{
  "n_layer": 11,
  "seq_len": 2048,
  "train_tokens": 325700000
}
Below are experts of layer 6 (counted from 0) of a mixture-of-experts language model. Rows are named router (the router's row for the expert), gate (a neuron's input weights, with its number), up (a neuron's input weights, with its number) and show model dimensions 64-127. Each number is 500 + 25 x the weight over its row's rms, rounded and kept within 0 to 999. Numbers have three digits each.
Before each expert's rows: "comes after" lists some tokens at least twice as common just before its tokens as in all text. This comes from a sample of Wikipedia text that the model never trained on. Tokens count by the router's weight.

# expert 1
comes after: " |", "|", ";", "3", "4", "5"
router:491489460486524522510527472489478498484495578515508501482518541510459485502513529468491506520489502507507468532504511460503505510467492513510494513482483486533512471509538498490517500484527510
gate0:521520511501459525485540503508468523482527439491480532497461498521518525522455474488497517475515544511522478492491557439513534553487539487521486467535511464519507503512507508484485529489542546
up0:491460474500513484495451494484524483532475565491534477505518479506460448505533528507513467474482460479478492463485448556515511510523472517437506531459482542510505482512478514495506456504472489
gate1:494551523498512501492519481478507543489474471511507487485503543474516526498479515486519487507474479500468481520493474482469501524467528492446489534522498461493493559479542494505501500527437506
up1:493542500508482508478536463492496516514468516489498462505535509498503529509513501512491487487466524513521516511502478485504496513479498483481512533518470454536420549461532505476507499515463495
gate2:459493508517528515484536542501527492532520504488472530546494518492459505515532509465528509510470543471503516494525529505516500468516464558512497532511480510480502512472546489520466471514488479
up2:564501505499460499534527485500488504508487506512490493457459497506526490514436479471488483519511459541511505489534450482487520525468522484463488516497503498504467479486510490495492528476499471
gate3:516492477535507467458474485508496528494497510519463470524560497513520488479479513459511528526469482539467516498495493488504514480452465501524505492508513512521488530531518478493491511504498483
up3:469501454529500494492555500501524463487485512466522518472473513493491503514525485528509454465506512502489484511455507476501469544570504535455475506516495502504476449492516496520544498501504496
gate4:490538528438478468521516510468532483503469483553504529504490540490475482475538554460493547563499511484512544487519523484494513469527524494498450521511513474507490476522530500475502504482526539
up4:490494534516514494510517500533495508509514530500465475545444558464475505493529506496517511517480544473508504477504479546492482480491521524496497501483472483527525527489476503466507529510484526
gate5:498443480502513498488494460462515439550445519536482485530510475482487489528512531500551519530580524471508477465483521488533546465493546490537501479512504504492461495511532444477473497501524490
up5:525512515521484485474512462460539475474541469486453472475507485513460509473503483500505469498487520523467526505537525515493480514547492506490509521467460494493498506476462526487530461507485503
gate6:520544471499514535484500429476554520452414551528467512508501530509498550486486534510514488482511468530519493498480494493483504506496520489480506476477498503520449489477496488474515514471517487
up6:539478527482491461534491503492475489517550520510531524477473458500531563470517494470455526456497511475529483479454500507472506477477506518532501522488487521513515504498483514463491552499515502
gate7:564503479549500488486513489544473475536525514494477471475496509511445557492490475489454489586476510469496509489528457490509543538481528450500461513516495518510468521567482505512481529475501497
up7:440481531475484553480473510462459511450493544491518511532499537476557427499496482470525520451465502508505496512524528555503476480542504532467505436485474486523539492463504503532477463526485514
gate8:495502474479479531500515517502465497521523526484537466534501488523488510525481503496498478457507501454527494536482528494501510508472502527518490477480477460469503496466507487518487480548540541
up8:498506556522536497482465508477545474482454510509516494517491503512518499435503515530462551507543478530452504501480509494533453513548496480495465509538513518547526506505473545564527502535500512
gate9:525464500496494513474503493487463433477499497551520492495495433517496469486479542488534511455507488488525487517528496478487535509481467524528478515513519458458515451511522527511502454499525528
up9:515471480536503477498529481464519480554518512520477505508525561498524531491493507486502477466525501465519498478494543504503514499507495482441515482503462474456484511520515485473481497468460550
gate10:519505512499530457482475514484482520554518510523528495519489497542498490545503535544484510479463469483522474511495514502522521484478499511474529555510475515514559471471475586514534502502521485
up10:511470516519516467504549531503498505541513474528499473532485457529513528502498535518478459455443481484532458515534503491494497440506531493493547533480512516527505479510459501529519483480511472
gate11:515513476497500497555505492505525543470507513501492507530499531511490514511474506516507446499457510497472469487512497525499484539480495475516457504491467494481511528535479509474514549514515512
up11:501521496489488501549516482478534550488549488524514476513509511511486507534477482530496434493502479533539479493493479474471506526499506491445474518459488538470500531546507503482488502528471494
gate12:488464538493488560526499510478528468529533532478504471555509515538488536494505467522502498526498463500469483473476444493466485525472548518493499479496521504503549523479527470441480514481496464
up12:553512494489490502501498517542508564478494458492495519449490460488496486506448519458484480487505516482496467520492464546495524459491476518502514531544529469506529474533477524468493532512502506
gate13:527526518560501525518514506494492487507503475517491503438504502538475488475472527451514525496509538501515496516466511495473515510507528550558489519504490495519459492471489461485499491509519455
up13:477508478486516499513454501478496473478470461459510454526526509485521507495501487540439512488553494469502477507482495511493494534519488502428503500492481518500541493489532531538540503512495510
gate14:519514513503489479494445514498497503506508542492463520462520499504528544510473518521532471463495480482498470498465540486495517444517502483494505465525519520505530467494466548474460514527504511
up14:495488444539512530530504479502519505503505493525515521508487501479458442489487518497420536499456475476499478499491468494492468507472492503500500486455494491497495490496469464454519484475501516
gate15:515456521501507506475501501481501509463487502518486472438510502520462491515493480503516503478485498496477497491476489469523513557519470487445470494509511494469497527501494496465515514478557469
up15:516504517495472514478528468478431484507497482490544469532516509481491446456503512436530493532496521550516477505519497500497518455482473512530519543510527504492492464509496528485474524480531491
gate16:512496432501458534503519467496441492500504525477471494522469512476490494477485503490480509472505515514483520544495483463488514526533564490483494506500472463512518524517502492486486544478526476
up16:484480525484517525464531457447560505482482475516456491504449505485511499485523475489512502511497507478510503494517515479521553467489528502508478482501517498513533509493532480490497494464474437
gate17:513519491481486507526520492533478494459510496518478501468537504488472500479512506461496543489468523448473527517416470442526487468517450549487556480519501455514521506551483496507495483477499480
up17:500506491535496511500535467472466481517498464473494504512568499523507485503466509502530538502458537470483515527533520501497485512460477522564519534481526491476437459455495488553509524510505556
gate18:498462517495458468480499471453498487520514487466534504500477524482479464481517498546488525479539522507488464439462486420495450492498496525488460516474479546548564506517503524506528508525523510
up18:470547520512500481520497529507488527507503506545465462540519485511510532504512504447470491487511487488535513561521505567479542510506506490525522493492485432467465476487484508488488482466497511
gate19:494490516466536525529512480544495519498463515480481433446503461446467473516463516499536472520542512474532463454507519528473489498482531510523507522495495499494527497484494444473530537483523497
up19:539528464534496495487519512475508497515510494546488538572490511547529547494499487483517497491494482518473526499489535483524473507515459483507506506500504501539528488514510528556514509512478502
gate20:498544504503512516501461499473498506455533507544491506487539507496498532503500468511518506505491513509500435522471554500502518490483479514507510479494496481516522481456479505477572499476524484
up20:500490517487531516489491492441516479525501466498507507500565505521506491515530510502514515521454441547505506535509514461481497506500505502492471515452496485509463523477489516501516533513530464
gate21:458437522492501533501522488463494502486461519518497506512491539490491504509557544488476508517487491523455482510489554544554493487516506443502472515468520533498513552516544515470524487486546498
up21:447489554510509465469488489491480548482465513494475498495464534450499508482546547479480442556478537509511484507482488570491488474494524476490480516495496545533484572466521505515524485491545505
gate22:459522545502522504516506487479474497484445498491493502454512478508500500486492492489474514479463533491470521533509497472493528478484521476485498473508511464518507505501480470530495479503497507
up22:492507496496531516527491538518519495526511480508502500514535560493494525517527534500479494471514487507500484531504485460502552521509535523526483493512506478497485506527460513540525516529520500
gate23:511503490479495532491466478511496517526461502519492499511507522503467482536472502503475525485489483513487504493492470462527494494513517519503519456519482528499477534502465491486491527530495501
up23:449488509539490514505482548489536471471492485520508461500517517482509496494513503480531473489524486469501486523515512467490498522521489489481485490497486507494474516492519513491511475549479461
gate24:546526530452501481519586499511498537477528484508496482482503483520479517513481480485484487528529515512444526464481466466522501458457485488476520515494489532477503529531492505492500464503523489
up24:459499470537530521527481451502481463505483496501467511491504504504514498471509553479499480458463469494512450503514527517459466476497543526507527482505510481531512506488502486542510495499485514
gate25:455537478523479482482499492434517510538470505529507486447525498481492520488493496556476564526489482475514526495477503515519485494494517472498513478504493472492563537504511488523493542468494517
up25:514545485549475505456481500476515494518481524470494487463540494466485528498490489542474521492537506493462528485476485498490492525496464515493520494498501489492566495513509502452526558467478484
gate26:569521535533504514502551513541528509479515513549535502492509500501510477497527497514569491500473480520503518502530517463518486458474522518489476525483502478515516452527472494505505506504509492
up26:498503499494530488498512476516465520502451521492525470512516512484540483517483516526521529449503517508515537490497462502515501493516481496467537505462483471511519472522498496496528504510492499
gate27:489485472563466501519528483500512492520469487496495502501491523461510457498522553490440500450469540471561518522492514519531510501495501473491522491473449433483499479521544524518499474488511516
up27:532498499508531484506467538522450517538521479475502494499521488523513489488491512507528508515499544547482525513507479514489503531563533557558506500512530570535483495528502478512494465511491481
gate28:521518484463495489514480481501504465472472494499523507491560520506523512501461494481525523510445506554511485493505530491469526468544484528545530443433514480489477513533491503534538468469478511
up28:526488475463530508500472473485510470477486506499536527473536532499505546503465504479518528512478486566504492466508507496464514492493465529528514445445496480468480522546498530516550455459459526
gate29:544505444481483487490469475517496554509496543509505457471487510521497565503501514549462451494437503465492571471486513492492555494494487465483532502488459500464493515512527503506491525518536561
up29:478510460522509482479530496475472470497473540475537511531485517484536518495498509481547512474496502500491469560516504534519483503557504531518475508464494470480496512532475502491501538482477528
gate30:474493467505491501504516546496510486474500442517508514472459538494513464455518543479496493554508509519453468536503524455467530536502465493481468504476468516503494475507465473498486476535518445
up30:550483540468485465521512484524490505495516534488500486552521478525479490559497452499498511462506506453515505473516491524540464476524534534507483478527525491491518518484517497498533509469471565
gate31:519509451491512510490475544471446495535522509485474463503524476506501511498501504482506532555551507507447521498490455542522540463509502480537483505467519494549526513514473490484488474502502468
up31:464526529449496474517473477487455473497488514485517515555462522481568501493523469456498510531507568520494472469504508519495519461513507508478461510477493500558536513495524504453509496515510472
gate32:524530487486515524537508502542450485470516504461486470509498490534442478487492450479482513508494572480506466449491483480489503454524495454448486489514480494532487507518530497485499475473529539
up32:457511518542523491501439554480524478483524477473503527509483533504462529496481482552467489483479491475541476539502479567504466443466469508527512495480481530480485517510515510473489513506504504
gate33:501505495507490500464493499466477461477485480522511452541525501511522533463456497531534491509515490512496515501485489518504516455519498497483521524489473520458456497461491568472528502514499548
up33:493513505502485520500507502450450473486507487523532447510501499528510550461454484518493494507506500487529527539524456503513543467483506488479520538499480495483457498485480555485550538504501497
gate34:511498489494491532544501506486478512483493532472505484476512461496435475499491499491493521528421547460469520580509529493513493481497485498486507497496534500534520501519497537482418511476504501
up34:482528502489498467436496492505486492545531479518492517532496525529566527507481527499497474479565487525520451456508451496460483518491535497513477486529475498481512492513488476515535505510478474
gate35:521504501489502474476521511522485492512515544533498495454540449500523524451523527481498513448483522459497501506482486490516500518459509534510472501536542528469487539486520507469531505466482505
up35:444498512470486466463493499459519509512539510536517521476525520511512483493523492495488517522469529496491481485472535485495520526479488492524471524485465481503548557490492529490525501504476498
gate36:481489480557473485535507492513514504485477551532498507487498482533469463534506494478500501552515479486536494473490502509420547521491469526459459522528490520533469518497475473483503466489547494
up36:494448458508514522497496484529483497464498508507460503504475517490498535525506502501467505547520477503530549474495451501475499473517483517479512529493468555518474540515499493511520514488500505
gate37:489501550489530526545512456502485557506478511495461481482482504525519483504556447484468541482495485513501503485496531509458530524480465533485489504484521496519472480479472490496501498429498532
up37:522533500485549523473491510496460540531509531522460519504465519511504500483504510454481482486485482499498493527466537507490528541488455502493514494459459496506520506543496475508463462457477542
gate38:520491525521473499487536554518529492493465521513485499451521502492485498483513516483535484503479542470532517515473466489501527510461505493479467451496493429531500460492501461467476502477464500
up38:493542480485460505527489564538535463465530480512490483502540514447496528516522543436469463520482493505514501570490474476498575520497498456545506518480509483531478512514549478497496472486466484
gate39:463476516501477486487439512496449444441496479503523509463514494517518545530522503448474488514515479532518500534469540450520547486490530502477494524524477542502507532495492517489492475506509492
up39:501507497522475515491512499520490494429484440515496521498518493471486498518501498482463504486454514515548520487517470479521489545540502517491453522548525522501548435494511509510522516468556481
gate40:481462487500520481507497470514486502489516520497532498483528418507515461471516550454477502475533553475453500520523482481486532434545522465459513508501488488497487486504521478523519507473528516
up40:544470455537562472518521474498461492515488547506570495449521458489472462495512522455467532507529506520464513527509517472481515499522461499495522570551496487505491444540538482530498469497478554
gate41:453484495523515487517479491452524479473493495522495501480478506502533468482552511483512487537499461548517442472466534515506468489506476468478489505528485501519524477489529536519470529560533526
up41:556498487549486517525499474501482530525515502483517505513504479510485533521496483478443481467485551474531524488503461519517536529495554542480493503477490474501476523467514478491488507525483471
gate42:499489482492460497533502517540492504491555512507525482537484480511485537490493482474474507504491512501452494503502476471489503528512466509477498535539470479513553509477521485465506496518509494
up42:511521525479532475491498477483522498507445490482468492487520511491539501505496533507528508506506483496537500507479498491508478466467531502546494484468510492501490493526483499524540486490498506
gate43:489480475517544514488560486498490470545492455505474487514488493509486521494518521487519486505488502522544489516518498498545544525538475487500455516526512431513460462512548494446503531522467494
up43:536541449463505498520458508503492514401481528511509522491492500504514449521498496489444539494532531440477486502503491530457455511444520494537506513469499551496547522527459498549496527496558509
gate44:486459492466454505472516506449483551506530514526538461508564485479510547520490477501520526526541481480499487539497563495502546539505514498542508476534480509543521504465553463511512524510485460
up44:477448499459469520485502493475550509536501540488486492505466504494518521495534483478514503544512507512490489498526496484511520500484568513497494528478484514486485519483584435472489529517526481
gate45:496521492467502528490527474539510519539483528512529512510537566508487517523515503509527492514506465530511488494472463504510487527439501477480538457486509486437504552472496526479534486507516501
up45:505535510532487511535472498473535476525553536482479501517454501570440459482491507511469524464482518497457500508498519470462511479485506500519482471537510459506467446490521499498506470519476480
gate46:501453476513474538496482502467511433507485509509505470534518483490487476495501489470525499525487463514468528514468518471505461525488518454458497472461506527496519477492509523445499462481520465
up46:521508492515445504549479497502505471512558512516532470483536525493512495445536480484473511503524467492507489510496503485487489566480482498460510473464506536466508507484543548477468471471459495
gate47:511472471485516509512509534531485518514491536510491496508511486466469534519480476497496507485515548478497518457478465504514536508479485529466514512507484502498500516475515515483517493498528535
up47:458481500508481487492511463486517506501467507506513435496460498487495516487500491488485523502470513532484480509496527492500481534508491479494493548476491525480522486532507494524469522470516488
gate48:472455489466488501481496500501498533527499486520441517479519469510550479509515483499487480516481496505527578500519519507500526446506462482514487486499505469472476494502516527509495549511494520
up48:481452479500454483460468513511489500521489498511467477495548516512538446520457504541550544484485515509491497467511524501507507481489530508481517510497536478488483500471558497489519544479520516